{"n_layer": 12, "d_model": 320, "n_experts": 10, "experts_per_token": 1, "d_expert": 288, "d_shared_expert": 0, "activation": "gelu", "moe_layers": [1, 2, 3, 4, 5, 6, 7, 8, 9, 10, 11], "router_score": "softmax", "normalize_top_k": false, "routed_scale": 1.0, "balance_loss": 0.000771, "balance_bias": true, "router_z_loss": 0.001, "init_std_router": 0.0228, "lr_router": 0.00181, "vocab_size": 16384, "norm": "layernorm", "norm_eps": 1e-05, "tie_embeddings": false, "optimizer": "adamw", "lr": 0.00109, "beta1": 0.9, "beta2": 0.99, "grad_clip": 1.0, "batch_tokens": 32768, "seq_len": 1024, "train_tokens": 285700000, "steps": 8719, "dataset": "wikipedia_en"}
Below are experts of layer 5 (counted from 0) of a mixture-of-experts language model. Rows are named router (the router's row for the expert), up (a neuron's input weights, with its number) and show model dimensions 64-127. Each number is 128 + 32 x the weight over its row's rms, rounded and kept within 0 to 255. Numbers have three digits each.
Before each expert's rows: "comes after" lists some tokens at least twice as common just before its tokens as in all text. This comes from a sample of Wikipedia text that the model never trained on. Tokens count by the router's weight.

# expert 4
comes after: "-", ":", "\n", "\n\n", "°", "′"
router:143126102139137141091131119126114114115120130085141100067126098124156102116095119193151160110147091108102110124129141146113115109126160145173115072168096223116135100101162141086134096161105067
up0:106151060096166088146130145099093173082169126100129092054078192117118088088200103124170091096123065134129112105142162121159210130146100171142100104132166187106186121120144147118144111123113147
up1:056139139129089145114137167139149151092085110131155116076128117108121121105072112146123123160171068129119157167187134090088157097145090100075061105113150141095075145087127099144095134117118154
up2:132115130105147139095125164097089090197181109139116168152084111140148170140153092207100183112155103118127094204083129143125161141073136081125120154090100126092149189136174139133145135165142099
up3:130127107106144085155108119137180143067170119147086103100078141081091153084156075132153107109216144166135067143131156103141144094115081126114118061141087112114087136101161155126160167092147182
up4:139180103116119144138100109121131086084143129107143153061113113134154085110180152098195149133202060104127180118114118132099139106173111126164100093111156163108141209151124138190131152087108136
up5:148128069124123153137121115157120126156085088138193164178117105162122107134126166178168158107167139065150172111070087090124133114136155136089172140107099128106126118154133132158139112088138057
up6:098175083078147138146238144068163126131157099128132155126097120108175118151105117142122149120110121168110116116159147112172147114091171112153107128133152079111074135123135147136133134151134098
up7:105162128087121195124143093182114186076139075119145172112131143141094096119147148193147099136102103088102165083119107122126116114145128142101141106155180098124166090111084188104154119081184123
up8:137103119158178138171144130149124112129132121145144120102139099158043161095186146114154111122108100146177183149107133108094126107134173122140091117105162132168166175151176134135191124118144139
up9:111141111144106153143146103081131114100189106113150151104110145137172095125141104094180125144112077070138080121157123057139129155124117153161162125119155147144173104174142140101142175117116154
up10:141104151130108099122155117130099101115132114131179162128155120096199110189079096145127102096128121186120096160051153129145134114175102155151177087146159142162139126051145116142128093141121165
up11:102170156125128091161116067121194179149169110141157112175157120152102164148073084179105139101151142134038157144101142123126134149148116171131127096156106164087150185110082110123161089103181194
up12:142149153174109158122170121147146175146136126181155153126119156111126151160107124113139096103164093155089123155171111146135144098084137083110129165121137135050072119101069084102151144108189103
up13:142139078098129194112090109074122099138141079134156198099130140078144119121148195122174122126065080137122123203164173137132144058105130110147124123183117133088077103165179163084147123069188099
up14:091123082102128096116140105118139110141124087104129101109143207104173067125078135111133162186124117078162134079138179103133119112103117149082120069163090127137111125139160159122096106118099162
up15:109143122130165134139184096108106193160170123126196113140136146114026104098162107151135094123091075107040172130190131108137113151169136202142128133131133110127181134082084111139121091099116170
up16:090123117128157121113083141076109200100145140156170068127132118186157133126111102170184146118110102153150101089133177139087080083121056106113042124189155138101175129184085153154109114085116143
up17:116185142136127115090104159118166163095177191132113158125102165130129117130126142137095120194130130065122095158114099158140161201135143133114135106102176157093153091067111173116131079127101093
up18:130114113154155137152133155108149143108202169144096149040136118150032116115108142141135074094178082111118150104161146163139125138125134115170056106177095162166128127117199134125190073129163131
up19:131104091136157152156144110055166141154172150097107138143123135144082172147145127156104149078157106118083125143098099123118189169171106183148115116137166171131135147169212131153119076175116170
up20:156163055089168152133133135142140155081110112139108087078110146109074124139134154080138115050165152145036181076143137115171118107181185137140130101153096115152100113130188144166116119163134126
up21:119162064056092139160138179115136148165166080138159070158150166141100128131116103146167085146051104114146111119113184102137157138189130154137101102126124142166132124139132089119140128129107108
up22:122123113145096083134124112135077118140119205147118150158129094151148097142105121190121127140122094149127082124192112151184149148138205066137165096106140077080095122139074151091150131138174145
up23:138123093127155091160219082079150110142157126152117137109125181159119172120139123165146115132182074082086158138127187139120167181106157081148168090112154116134102117146119129147081039144148102
up24:134106093112204170077144123146140194179107127162174162095088140102140149114156176109173144131140074140134175129125106132173158091143100101093103132168133080126143136119177145142135063128144104
up25:196052154108141195164160093116099095121192170139148164094143110135126120141152127152133156079191088138142092133073144124138141127143122058132119114192141179097139148183172105177193124156150118
up26:108098126104142165093085109165126121089126148101179157185128112214146095094118108179113132094114142088124140175150094110119166114155099158186088149116155099174140122172089121073128096160089111
up27:121111155159106182131140124124119108145097138137167089125134159097061122089068123184119105155122118166124156080123112159144163143107099090095104118122136174125157078141134091127120093120124132
up28:091133143133186164105163122101156136130176121148125155170143156075101181078121162121085120178144135076124121142126117131125157091094130198123073116118184182131122116093068164120093095167092203
up29:171121136085077118152123119161139129140102184122173109119088133099094125147171157126121101125097128117071191101155158090114123148135143100154094142128136159076172092173101129097168064148081104

# expert 5
comes after: ".", " ", " and", " he", " was", " He"
router:091120084118121118168210139115128123147123153170150162121160135109145112126132169149096111131185133138068125140152231120205146129212136129128124068146161153135114162101128130114119092162119152
up0:162098118073147122152211099083125108085144180085146102100124185122116173137128079154101179134164171077108067102138170102157122161093125104183109085152161142073076115177119102103141049173165141
up1:151154130195186187119204124144096083179114127129149112123088139097181160123134209145069084158143146074138067077151171165172177138125101063102106058163165125147156106102123117111110090159107093
up2:114162107142188157145158147137177107146103105189177162133146158162119170096124127147107133137141167171127104071100155076138114144189084139115189112153176140099128137070144102087128090166159107
up3:100115140149156095078143176153079143149110125097170137131098138118138143128153105129156125124143065131121177127118217128152043098061096118121118171119116120099190170130168090154125175137076145
up4:122171150020111113126139129124104146123080176144188110136168164155100133101144143158138087082135133151091127117110121159125162035184122098159151101090100162120153162125093143053138127183244084
up5:105178134084153128174149107135200171153094110126154145119162106144123167101124081068190118116167188086074093134079124178128165131141066137129143147086105113104139066134110118106130105144130136
up6:111132036138172165131142129136142116143068103146183103093124149150096139127087124150103136141154059100061165147073139080116142170194145109149121059158165143109077129157161113142144144143149067
up7:135118125110131104191164150074123134162157171154145174118119184165087112120165123098135099116132138143065104155164145131101166105168087084145154071097199139084154099147096126103080114163157142
up8:111095122162123142152168104085133129138149153174139159133119184143137111117105162147099205117073114100100081097142088074176136117092157094110100162188119112122114128162209151090134144164102133
up9:098228022100155175098142173173135118125103158132094170062108211117126128079148097140143127147114117092113169074138144136187154148182140116130144065173084110154115116095157073115092111116143130
up10:144127129127157119131104076077140161151095145129145179120127153155118126138182135109161137107066120164100191148150101126102128180163130120085143141120122102151091053136115123076114128142112108
up11:086144104110146138100177137139144146083128095194111142075074178145181142117067195154163138160118170086099114109122139148121146151152118074120160139154086108141109076056145176187152083197111158
up12:137136191169171133108180132108097151060209140240092195129087141132116117154068126121129155180180107108109099078126156108152103096128216127145116131148156129125080121118164107126112116165157160
up13:118140137158105101131125145102108072134141113099140137115172114087123123110131086156115162083121026084126161153148163123137080160097104094096119138120157165202137132148183140138146131182152112
up14:116171114108099188149087114115164145138124132117106124141215110152149108155146152106086122103095128125124115176163168133123101108141053116092063120079138173090138114129143111102201125137146036
up15:115144108133142156144116110136116120083099173104154116135145196120101140131086136145134144131125145075098151155163168133110111056141082168136160112156094127163160155107152133081185163144147101
up16:102166112105109124101121128114221110112197099134146149110113178119119135103159129148084106121143156075060126181090145110097165122169058103126161068118163102159105113128170159083172083198085116
up17:168169093108155096154173114069162128133130172071145127117129140135129141145138151237066088102125117114174172123099184162117198059110042097111160092128175102135138193099123141123157090176151097
up18:107138101085229130166145122156112151089115164198162103123098106199134113111128117077146099098099116074158061127155123117106178097155173183166134062167132173129148141152108136126196121098116096
up19:087168177092158118139186150097174061131094177138127138160084133103154144197130072137095094125180073119082095158072074153101191106152124172111088090070161140112130133122133153145087132147123114
up20:122112167079148097187158096121078131043208144138200147144175167141074118168135104164080093122208126134111054096083117077147089087123127148123114122136156117119136091180097117105146095201154068
up21:123113157115156063141131150096120099123165191112180137151156176179077156156125079129081158048155064123132111210132128120100152097151146069133088130106139122110130149160107166106148113135132133
up22:151135127089116108103170105137153099145211169160144105126093184135064169178137132196144086111128100149123062151137188111210122095166149102096154143170128129116107113126132154068132043103147135
up23:145102144107120080140133158072125139124145145151163123162171098104058137085122052171156167132120129152183091110110131121161189145127116158162136048122147129126090096125140111120148085154182075
up24:187152183109137089140141144112118120104122115084144113113155180155107164146151139123065147092075063128065122186139116124146166119079113174083169081083142103146120110074090106117160085141133147
up25:096170110124150124119164194140126089109128159124125154101120144150108167167170122126096135138130093144094107092109166112141101145144135105108194109103122142114086140138139136130150114172132155
up26:147148153086098134105150113179123158120091128088128119092169128132093125124125134161070075091176141151118181094147190113097146071151106071182098132122129120086126116067129148147164130148147149
up27:157126158109126098080163128104164146090128176156158107193172151174049184174085080171128154114108116131150118153144173117159187134130115129109146104123137205087091171137112111139096025181159130
up28:113137122091130118096132161170178182090100114146147148073177094098115116179154155094086117156091087143108155190122099067128156207136106127105118148088154109140092138092097104145174103161132126
up29:152140060116168148081164149107175151132196152113175112078081137103102176130142106173156061097107198090100165102077195127063182129103153095162147059190108163111133182103174183134109092085148155

# expert 1
comes after: " in", " N", " the", " D", " to", " of"
router:107147126136091123146166171137131151125148131142193139102199129096105103122092130174140104036159094126061127135081117131148100129176127158101061043125118149125114146157104133106162127189122137
up0:122112177143181136136214109175145164200101101156112162130133084169105126103173111108188144150183114148077106196159123177102116140095149103107103153081133141097107169114116112137157118105094115
up1:117187162140086092133120147113130178128121139133133088164133128140144148123114131084134074097125099091126126122065142126094109145175078160136175150104153139093177180151184140083123172170143173
up2:198127130139095066145138165075157148138185125151146138078146167070156135088132143175121207163116151146122123156074113083128160144150148095128105068129045091034111117125110100099091102172125137
up3:130133178103145128054173176108130117089163089147131094107132169153135059123097114200031074164142113128073107054100127129138146147160140129143159132137150090098141204170129103121177142160100127
up4:106119156130133131095171152084139086117132150227103167151137126118109111097114130133105145109134054109141119120111151146117133124139167088123101159129163207156135106101109122124143090199089123
up5:116158100160124102130165151136106163119106129219144109119081204139120111103091179160084085145148195111148095090161166130159135096123146131154118067137112159197122175141151082122130105114122090
up6:116124119063119114118129081118126153142188171115119147067192179127102130148163083184100156161103104114107083140152208147137114099088144125132074158094128172175157185109125139114138120188120145
up7:158136136132156143077154160086094086119150153196145122176105131183055112137145041177134191124128145112083142080118103136184092052108075096085090133180125188087124118141119118127132075134166149
up8:126155109117150178140184141121160130147173121155179084084089148127129181143092120157107130140150127094123086144089165122148170158162138147149169000145100158124147114106126115083132115129130103
up9:132129140078161201124160072163096084130097089140122108148177154127080167167117093125076137139130157105146133111156132131156135132178172108100138079063140092152098143146160076187135050132156097
up10:113134126091159165100164168099153136117153153129187112148143165097127151142110113136125081127162111111108126138147118101095199176124166139114130067140125163098176133151168184094129096149128129
up11:140137162151129138139169169125087130151110117121117118123124134153137145112104131157140082055136132132144076081143116110118144149137163139125144132136111133065088152158111145160090153149109135
up12:098144118073125150141100191200162144109141172164119116090136151101098165198114160138126050084105137124093114152120124126205170107147103085116102084121096199118111117169148153118107124129085109
up13:133094096081133180116145074141102112116113127172100093088141123135153102150128159113128190177122100124110136137091164109132108122150120063156149135112146102126144056164091163167151073203206106
up14:114123171162133194146181122088116179112184125179141111139095115140085130137115135136145148142094137106100162140171122099061137062151136151150143084098128111111140125092091160115156135084136094
up15:109142121146164111105137114112162191145095131134192076144114171086056142157121143135145148103097129067108150180117160105088117146152064144120082115189129145134101143173158142171174131100137077
up16:123131117097126075127153124138103153180117135116192099126108117129107195085078090073121142123173094108086086184110155077112172153106110149117139117081164149127193131098178132123151146141169115
up17:169182144099145177169127169073115196131141138098163179121127100105111131104089113233063191124147046138119142097085136110130144162164142189086072197112144097123185146154134117176127098159137141
up18:042133141140154201096169135150132157102199116194163175102142098143154102139127167100133128156143063092085158192108126094076099114153152114133120064136112126152099103143093114094148114133138126
up19:142137115104137195127128090122141133100158097080149158097131167154075145130114099097139122139103142118129226143172182134159088078154178158108161089141114077172125110126090156098122047162169114
up20:153127099144144123142154141169140112140131160199146128112135191093125111139074165157098153120209149113067094132102152114152115130073123103106130110153127166147100122138147129075143125182149137
up21:092142106149148142161086136152128148129141143117134166103148178156105117110122115150145052114115075117142136166064159156152153147170124127120063093219150141160141180148141092075111163083133103
up22:138132097081116056146177149134110142212114151136160136102164174177132152173143109137104130115106115152159172099107108154142126079140159102185093076107078164180172160153172086065087109060178133
up23:136117136077150164139172154110113123193125148160160125074097128132143132144181159193110103145147041153129139160199104162144164085106146122106061121098095175158116156149122109118120108131145096
up24:141168100136114134161151167113120138178135152164173179108138159101158120088072103128141146078143061134072092158148100053157179098173093184171101099177128182137178202134125141107158142162152108
up25:137125099105106124104158115155158110110156160124106105111135127122121106163115157140067134158112108102201146138160119104111135089160175112094113077163161125131092178054100143158120096152141065
up26:160168155124150142072160136168190133132220147107128179088095109094175131157163160129075143119125100150088124143055113129173090093136195097082134109129089149141091126125090124152130076180117141
up27:125127099093155134125087118168121159141107142153193105131137187130153113162099118102108163087198122153127104153080106110148125153137159116106131097048141133086201082136121098100132090173132139
up28:087123090082201097130105145121171143105152130120164097086093140149101100135109133160091162158149126122122071129079161100128127097238135190152095048165169157144084160138130158079150086144123117
up29:110147105132108149163138081100119134130118106082176123093147155105190166127130128141111155116059040122140126168104127069121217060134153143144166075238159133107096150129142145131135121169115111